Experts of a small language model.
Size: 11 layers, width 256, vocabulary 23549.
Experts: 160 GELU neurons an expert, 2 picks a token, a softmax router.
Training: a variant of Adam for the experts, 4604 steps.
Below are experts of layer 8 (counted from 0) of a mixture-of-experts language model. Rows are named router (the router's row for the expert), down (a neuron's output weights, with its number) and show model dimensions 0-255. Each number is 50 + 10 x the weight over its row's rms, rounded and kept within 0 to 99.
Before each expert's rows: a language model's description of what the expert responds to; "comes before" lists some tokens at least twice as common just after its tokens as in all text. This comes from a sample of Wikipedia text that the model never trained on. Tokens count by the router's weight.

# expert 3
Main verbs and auxiliaries that carry a clause forward, often in sports and statistics prose, such as has, played, won, earned, with.
comes before: "the ", "a ", "to ", "by ", "in ", "on "
router:48 40 47 55 52 37 56 64 58 58 49 58 56 40 54 65 47 45 51 40 45 55 55 61 39 55 44 52 34 41 45 44 43 39 43 36 56 54 62 41 53 54 55 47 45 52 41 48 38 55 55 58 56 46 56 57 51 56 59 65 41 68 58 39 54 48 72 20 53 55 50 60 42 48 51 40 51 22 36 60 40 44 53 53 53 54 59 45 48 54 57 62 58 47 39 49 50 53 49 39 54 50 57 50 36 64 63 44 54 55 61 49 38 17 45 47 37 57 43 63 40 62 48 60 29 49 44 59 43 42 66 42 49 53 41 71 47 41 38 54 48 53 61 54 53 47 69 46 51 58 50 39 46 69 52 62 46 39 31 50 50 52 42 58 69 43 46 44 51 49 48 60 54 39 68 60 54 56 33 45 42 56 40 36 38 51 64 39 39 68 56 45 56 44 58 33 68 46 49 66 27 50 46 42 45 42 77 47 59 41 38 54 73 50 35 45 36 44 59 46 57 57 55 55 45 50 39 50 56 38 65 66 40 72 67 31 69 46 50 57 48 40 38 42 50 57 64 59 34 68 40 40 42 59 47 70
down0:53 55 42 53 55 28 57 35 66 62 46 46 55 60 53 53 49 53 52 33 51 42 49 51 42 56 56 49 24 37 61 46 25 48 56 48 44 33 54 42 57 50 61 38 51 54 47 84 39 65 66 57 41 38 31 58 53 58 42 27 50 59 52 71 52 52 59 34 51 59 49 56 43 56 64 42 23 39 36 40 46 41 40 44 57 64 43 52 57 55 37 50 49 43 71 60 61 64 53 46 55 30 45 60 61 58 46 61 50 54 49 61 41 65 50 48 57 47 44 47 50 62 65 51 44 60 38 43 54 42 52 51 46 49 53 56 38 33 45 34 56 48 57 53 52 57 30 60 61 49 43 52 54 48 50 68 38 50 43 58 59 39 45 51 66 53 55 40 43 44 45 57 65 54 47 48 62 60 44 34 49 59 60 55 30 60 32 51 51 53 43 54 50 34 58 49 49 54 37 52 35 61 46 52 45 31 62 70 41 52 52 39 52 46 45 47 49 35 65 48 58 52 57 66 63 55 41 66 66 72 58 55 34 53 74 49 46 42 29 54 48 48 54 36 52 50 62 50 33 51 42 31 48 53 39 47
down1:51 37 44 48 43 45 39 42 42 57 67 56 52 61 61 47 64 48 51 45 57 46 47 58 41 55 42 44 63 56 43 71 52 65 80 49 57 62 49 59 67 57 48 58 33 62 64 67 54 51 51 57 46 52 46 57 44 53 39 63 39 52 30 46 38 42 57 32 40 49 67 49 36 49 42 38 45 64 29 46 57 43 43 56 32 57 42 42 34 38 44 60 47 50 59 51 54 62 58 48 53 34 62 57 49 52 55 46 47 45 50 45 47 50 58 46 59 47 64 63 37 55 60 55 55 51 45 48 52 48 44 55 47 51 51 61 56 44 39 62 61 50 57 42 32 45 55 43 55 32 46 37 50 25 46 50 41 54 56 46 43 48 53 50 53 56 40 48 60 61 48 32 47 64 46 42 62 29 46 64 58 58 56 51 48 50 40 37 51 50 68 50 62 54 53 51 68 67 39 49 29 57 39 48 53 41 51 48 40 46 29 48 72 56 61 56 58 34 59 51 52 69 55 51 23 55 66 48 40 42 45 38 47 50 67 65 57 52 34 45 45 50 63 64 58 77 56 60 35 54 13 32 46 35 47 50
down2:58 37 59 50 63 42 47 52 53 60 45 65 36 43 58 57 40 46 48 44 56 51 54 59 62 37 40 51 66 44 28 57 44 40 56 37 70 61 39 50 36 55 47 61 56 39 48 20 57 52 30 37 32 61 34 59 36 38 46 52 61 44 50 61 52 58 49 65 46 47 55 72 48 55 44 51 61 83 71 44 30 36 52 46 44 44 62 49 64 49 48 42 47 45 44 47 48 57 54 38 53 66 40 55 60 70 58 49 49 56 46 41 52 72 76 49 43 44 52 35 67 46 54 50 42 62 55 69 48 44 44 59 53 50 42 48 51 47 53 61 57 35 46 44 49 57 48 29 51 39 36 40 55 49 52 46 50 63 60 50 52 56 59 52 52 41 56 60 36 43 63 59 51 49 38 52 52 47 44 53 52 43 50 52 60 50 35 49 42 43 54 48 67 47 48 55 43 31 44 37 28 60 46 38 61 57 48 54 41 48 46 55 57 43 55 62 43 46 61 41 52 45 28 57 71 31 47 59 49 72 34 56 35 59 47 62 49 56 45 41 60 51 51 59 30 66 31 42 70 43 65 41 63 47 51 50

# expert 9
Paragraph breaks and the == / === markers around Wikipedia section titles, such as ==Background==, ===1952===, and breaks before new paragraphs.
comes before: "\n", "\n\n", "==", "The ", "= ", "== "
router:56 36 44 55 32 63 51 53 49 33 51 50 52 46 49 50 60 35 39 51 43 47 32 44 51 43 49 47 38 62 53 56 33 37 66 45 54 46 52 42 46 70 50 41 66 52 47 47 59 65 62 47 38 44 37 49 61 57 51 61 40 47 60 51 54 41 58 66 48 51 40 49 55 31 63 27 41 66 62 57 46 64 39 52 50 58 68 39 53 59 51 35 46 64 72 44 68 53 47 50 78 67 57 41 50 80 64 61 48 44 49 55 68 28 29 49 34 49 50 29 52 43 55 59 51 47 44 71 59 65 59 56 71 58 44 26 36 59 57 39 36 50 39 55 42 46 41 52 50 39 49 49 55 47 61 52 59 45 51 50 42 58 61 50 49 55 51 40 51 52 63 42 46 60 42 43 50 52 67 48 20 53 49 58 45 59 42 39 50 49 37 60 62 48 55 44 32 44 60 57 46 62 56 46 42 55 55 56 32 38 52 52 47 63 63 48 54 41 60 49 52 34 43 54 46 61 49 61 71 58 49 39 55 53 59 34 53 49 44 46 44 51 56 69 37 44 48 70 58 46 47 46 54 57 42 28
down1:39 60 34 40 47 44 64 42 55 50 65 52 61 43 47 50 37 53 44 47 71 69 49 61 34 43 53 44 39 41 46 48 47 48 41 58 44 48 45 61 55 68 43 55 56 43 44 40 52 54 38 33 65 46 42 29 68 47 54 54 45 42 58 61 46 43 57 41 29 41 65 46 67 60 65 53 59 53 51 56 59 47 37 60 52 43 31 56 53 52 41 49 37 58 47 51 43 74 45 38 48 35 41 51 59 50 27 60 47 68 49 52 35 51 66 45 49 44 43 40 53 54 67 60 65 61 33 43 58 20 65 65 70 60 46 53 44 63 38 50 66 47 37 45 52 57 41 53 40 42 60 50 57 66 41 56 58 56 48 46 50 53 47 41 56 60 65 38 59 34 48 51 58 59 43 55 62 54 26 45 40 46 45 37 41 52 51 53 40 52 68 43 50 57 41 67 37 26 60 58 48 69 38 53 53 44 59 47 47 52 50 55 52 50 55 39 29 56 46 25 51 72 58 45 49 36 49 54 50 50 47 58 49 45 32 55 55 55 66 40 47 45 62 61 41 51 63 33 55 59 49 48 33 51 38 59
down2:51 48 44 35 58 34 55 55 46 64 50 49 37 42 48 49 43 54 50 48 40 43 47 47 43 37 49 52 48 55 51 21 41 50 62 46 51 61 52 53 59 41 46 30 56 54 58 77 38 85 38 40 46 39 56 48 53 39 51 52 42 26 51 48 58 47 46 57 76 51 56 50 58 41 45 48 20 50 68 36 42 29 44 47 55 32 64 48 77 41 61 67 67 43 47 48 65 46 42 41 51 49 36 39 55 53 44 58 46 62 52 45 48 55 54 39 62 40 48 45 46 58 52 44 52 55 62 55 52 32 56 59 66 55 39 26 52 43 61 50 68 51 41 43 37 60 57 40 52 54 40 38 60 59 46 49 27 41 63 60 64 55 59 40 44 62 45 51 49 42 50 41 55 50 49 55 66 50 38 60 54 60 41 54 53 60 52 51 62 54 61 47 45 57 60 40 50 47 57 55 39 54 53 60 46 51 34 49 30 54 52 58 70 43 61 53 64 41 49 25 50 52 50 42 48 53 48 81 47 36 61 56 49 58 58 58 43 55 49 35 60 54 46 68 54 34 50 64 37 40 44 59 47 55 44 45
down3:41 39 43 57 56 63 51 50 47 37 60 47 62 60 60 58 43 48 45 42 54 42 53 57 44 67 49 35 51 61 38 53 68 47 46 34 50 33 54 42 40 44 68 34 63 47 29 55 66 55 50 37 46 70 50 45 54 58 40 47 61 55 46 42 48 56 46 52 57 56 53 44 36 42 62 52 42 61 36 38 64 40 66 51 59 33 64 46 70 56 34 61 58 56 40 37 44 59 41 53 45 45 33 47 68 52 49 51 66 62 29 53 48 51 45 47 55 59 30 44 53 50 61 58 36 57 48 46 53 47 55 44 31 42 50 58 44 50 63 49 41 53 55 46 65 64 31 60 45 33 47 73 67 47 45 38 63 45 53 43 52 48 52 49 36 50 43 68 75 47 75 29 28 50 42 52 45 47 55 33 60 41 58 62 61 40 48 29 53 48 50 43 54 45 40 53 44 63 56 39 62 32 57 48 53 65 57 37 56 48 33 54 54 41 45 36 53 55 51 65 43 46 58 58 58 16 59 53 53 62 56 51 58 40 60 64 46 56 37 43 58 49 53 61 48 54 52 38 37 56 49 56 67 39 54 54

# expert 7
Periods, quotation marks, apostrophes, closing parentheses and semicolons ending sentences or quotes, including the possessive or contraction apostrophe in King's, they've.
comes before: "\n\n", "s ", "The ", "\n", "He ", "In "
router:48 41 54 50 42 61 65 44 47 37 51 40 60 60 58 43 49 44 50 40 46 46 27 58 39 42 43 60 47 51 62 49 44 45 53 50 47 40 50 58 58 53 67 36 72 51 47 52 50 59 46 52 45 43 42 46 52 50 40 55 57 36 56 47 64 42 43 49 36 48 51 36 42 55 53 26 37 74 66 54 67 52 40 63 38 55 64 32 53 56 46 59 48 60 51 42 75 56 49 53 51 46 50 48 36 55 34 62 48 42 51 52 70 44 52 38 47 40 41 33 68 51 47 47 47 44 56 45 45 67 55 55 56 59 52 30 34 62 67 40 60 68 59 42 64 50 41 39 48 51 58 46 50 51 59 59 54 44 62 67 46 43 81 49 57 57 49 60 53 62 67 46 34 54 42 54 60 36 69 49 49 63 51 49 44 68 63 45 50 40 35 32 44 56 34 44 53 39 50 40 55 60 53 59 55 41 48 60 35 68 55 58 41 60 65 41 50 58 36 52 70 43 47 55 48 74 50 65 60 39 58 33 57 53 54 38 61 49 31 36 56 58 58 60 36 52 57 45 48 51 48 44 53 24 46 28
down0:49 42 45 53 47 61 59 49 44 41 74 56 56 51 69 44 58 47 46 45 54 53 50 41 64 35 44 44 49 68 68 55 59 53 47 46 39 53 46 59 52 60 71 56 52 50 47 87 42 59 48 53 55 53 41 35 39 51 45 47 56 52 46 48 35 60 41 46 46 56 66 51 59 49 46 50 00 48 44 26 45 61 63 47 37 36 49 69 65 39 51 41 55 60 51 46 42 42 54 47 44 44 52 48 50 53 42 55 54 60 48 38 64 69 49 55 63 48 33 69 51 43 45 48 53 46 61 51 51 39 57 51 42 48 68 55 40 44 55 55 38 39 43 61 35 50 41 65 48 39 49 50 39 52 42 35 68 52 41 27 56 37 59 54 30 52 53 53 52 58 61 45 47 63 42 34 55 57 61 45 63 64 44 40 56 48 56 44 55 57 59 39 44 61 54 42 43 52 47 47 52 59 42 43 54 37 36 38 54 44 59 56 40 50 59 50 68 50 60 39 55 49 44 45 57 58 53 92 41 55 52 52 43 55 42 59 53 40 33 45 53 39 42 48 51 51 43 47 56 63 55 41 56 29 50 44
down1:37 62 57 50 67 72 57 42 56 67 38 42 43 66 38 46 52 53 63 41 67 49 60 59 47 50 42 59 42 52 42 53 39 60 45 60 38 56 43 47 51 52 44 66 59 47 59 33 43 38 50 62 61 59 61 45 45 43 40 47 45 44 52 42 49 61 56 41 47 60 42 53 51 75 37 51 65 48 59 42 72 47 50 44 35 48 36 53 58 30 59 49 51 64 42 52 38 49 42 50 38 53 35 66 41 33 52 40 53 48 29 73 45 40 66 67 37 60 52 30 35 40 48 52 56 37 45 30 56 48 35 32 56 56 53 48 58 51 58 28 44 33 58 58 49 36 66 50 41 53 41 51 39 54 42 52 60 52 56 45 51 46 34 48 63 51 28 53 61 62 50 38 57 47 60 55 66 57 41 58 44 60 41 39 67 28 60 52 37 58 38 45 33 36 62 46 45 42 45 51 44 61 69 62 55 69 61 62 65 56 59 51 54 62 42 50 50 58 50 54 39 59 38 51 50 49 49 40 49 67 56 39 53 43 45 65 48 42 53 62 51 44 42 37 40 34 60 53 44 56 54 70 55 64 59 54
down2:67 57 40 49 53 39 48 32 57 51 55 29 53 63 57 54 31 34 56 58 61 61 48 62 56 43 42 54 37 62 31 61 44 49 45 40 66 31 38 44 54 30 45 37 52 52 73 54 57 52 60 49 34 36 71 39 28 44 46 43 73 52 59 67 62 45 48 36 40 50 29 65 62 45 51 43 41 49 65 48 54 36 51 54 48 63 42 49 62 41 59 42 41 54 46 27 35 49 43 63 37 54 50 54 57 48 57 46 48 48 61 47 58 48 51 51 52 43 56 39 61 45 64 62 34 61 54 57 56 53 49 47 50 56 41 62 60 31 36 34 52 52 47 67 61 49 52 60 43 66 38 45 59 36 49 53 53 63 41 58 40 57 54 46 51 49 52 42 49 41 40 72 52 44 60 52 45 46 55 55 46 62 65 45 49 46 68 43 38 61 35 61 52 52 45 54 61 49 48 52 49 52 47 52 49 70 67 65 56 41 49 52 55 56 35 39 42 64 45 63 40 51 54 39 36 63 49 33 68 51 41 41 61 43 49 41 27 31 64 49 58 61 70 54 48 44 42 37 42 59 53 49 48 52 24 56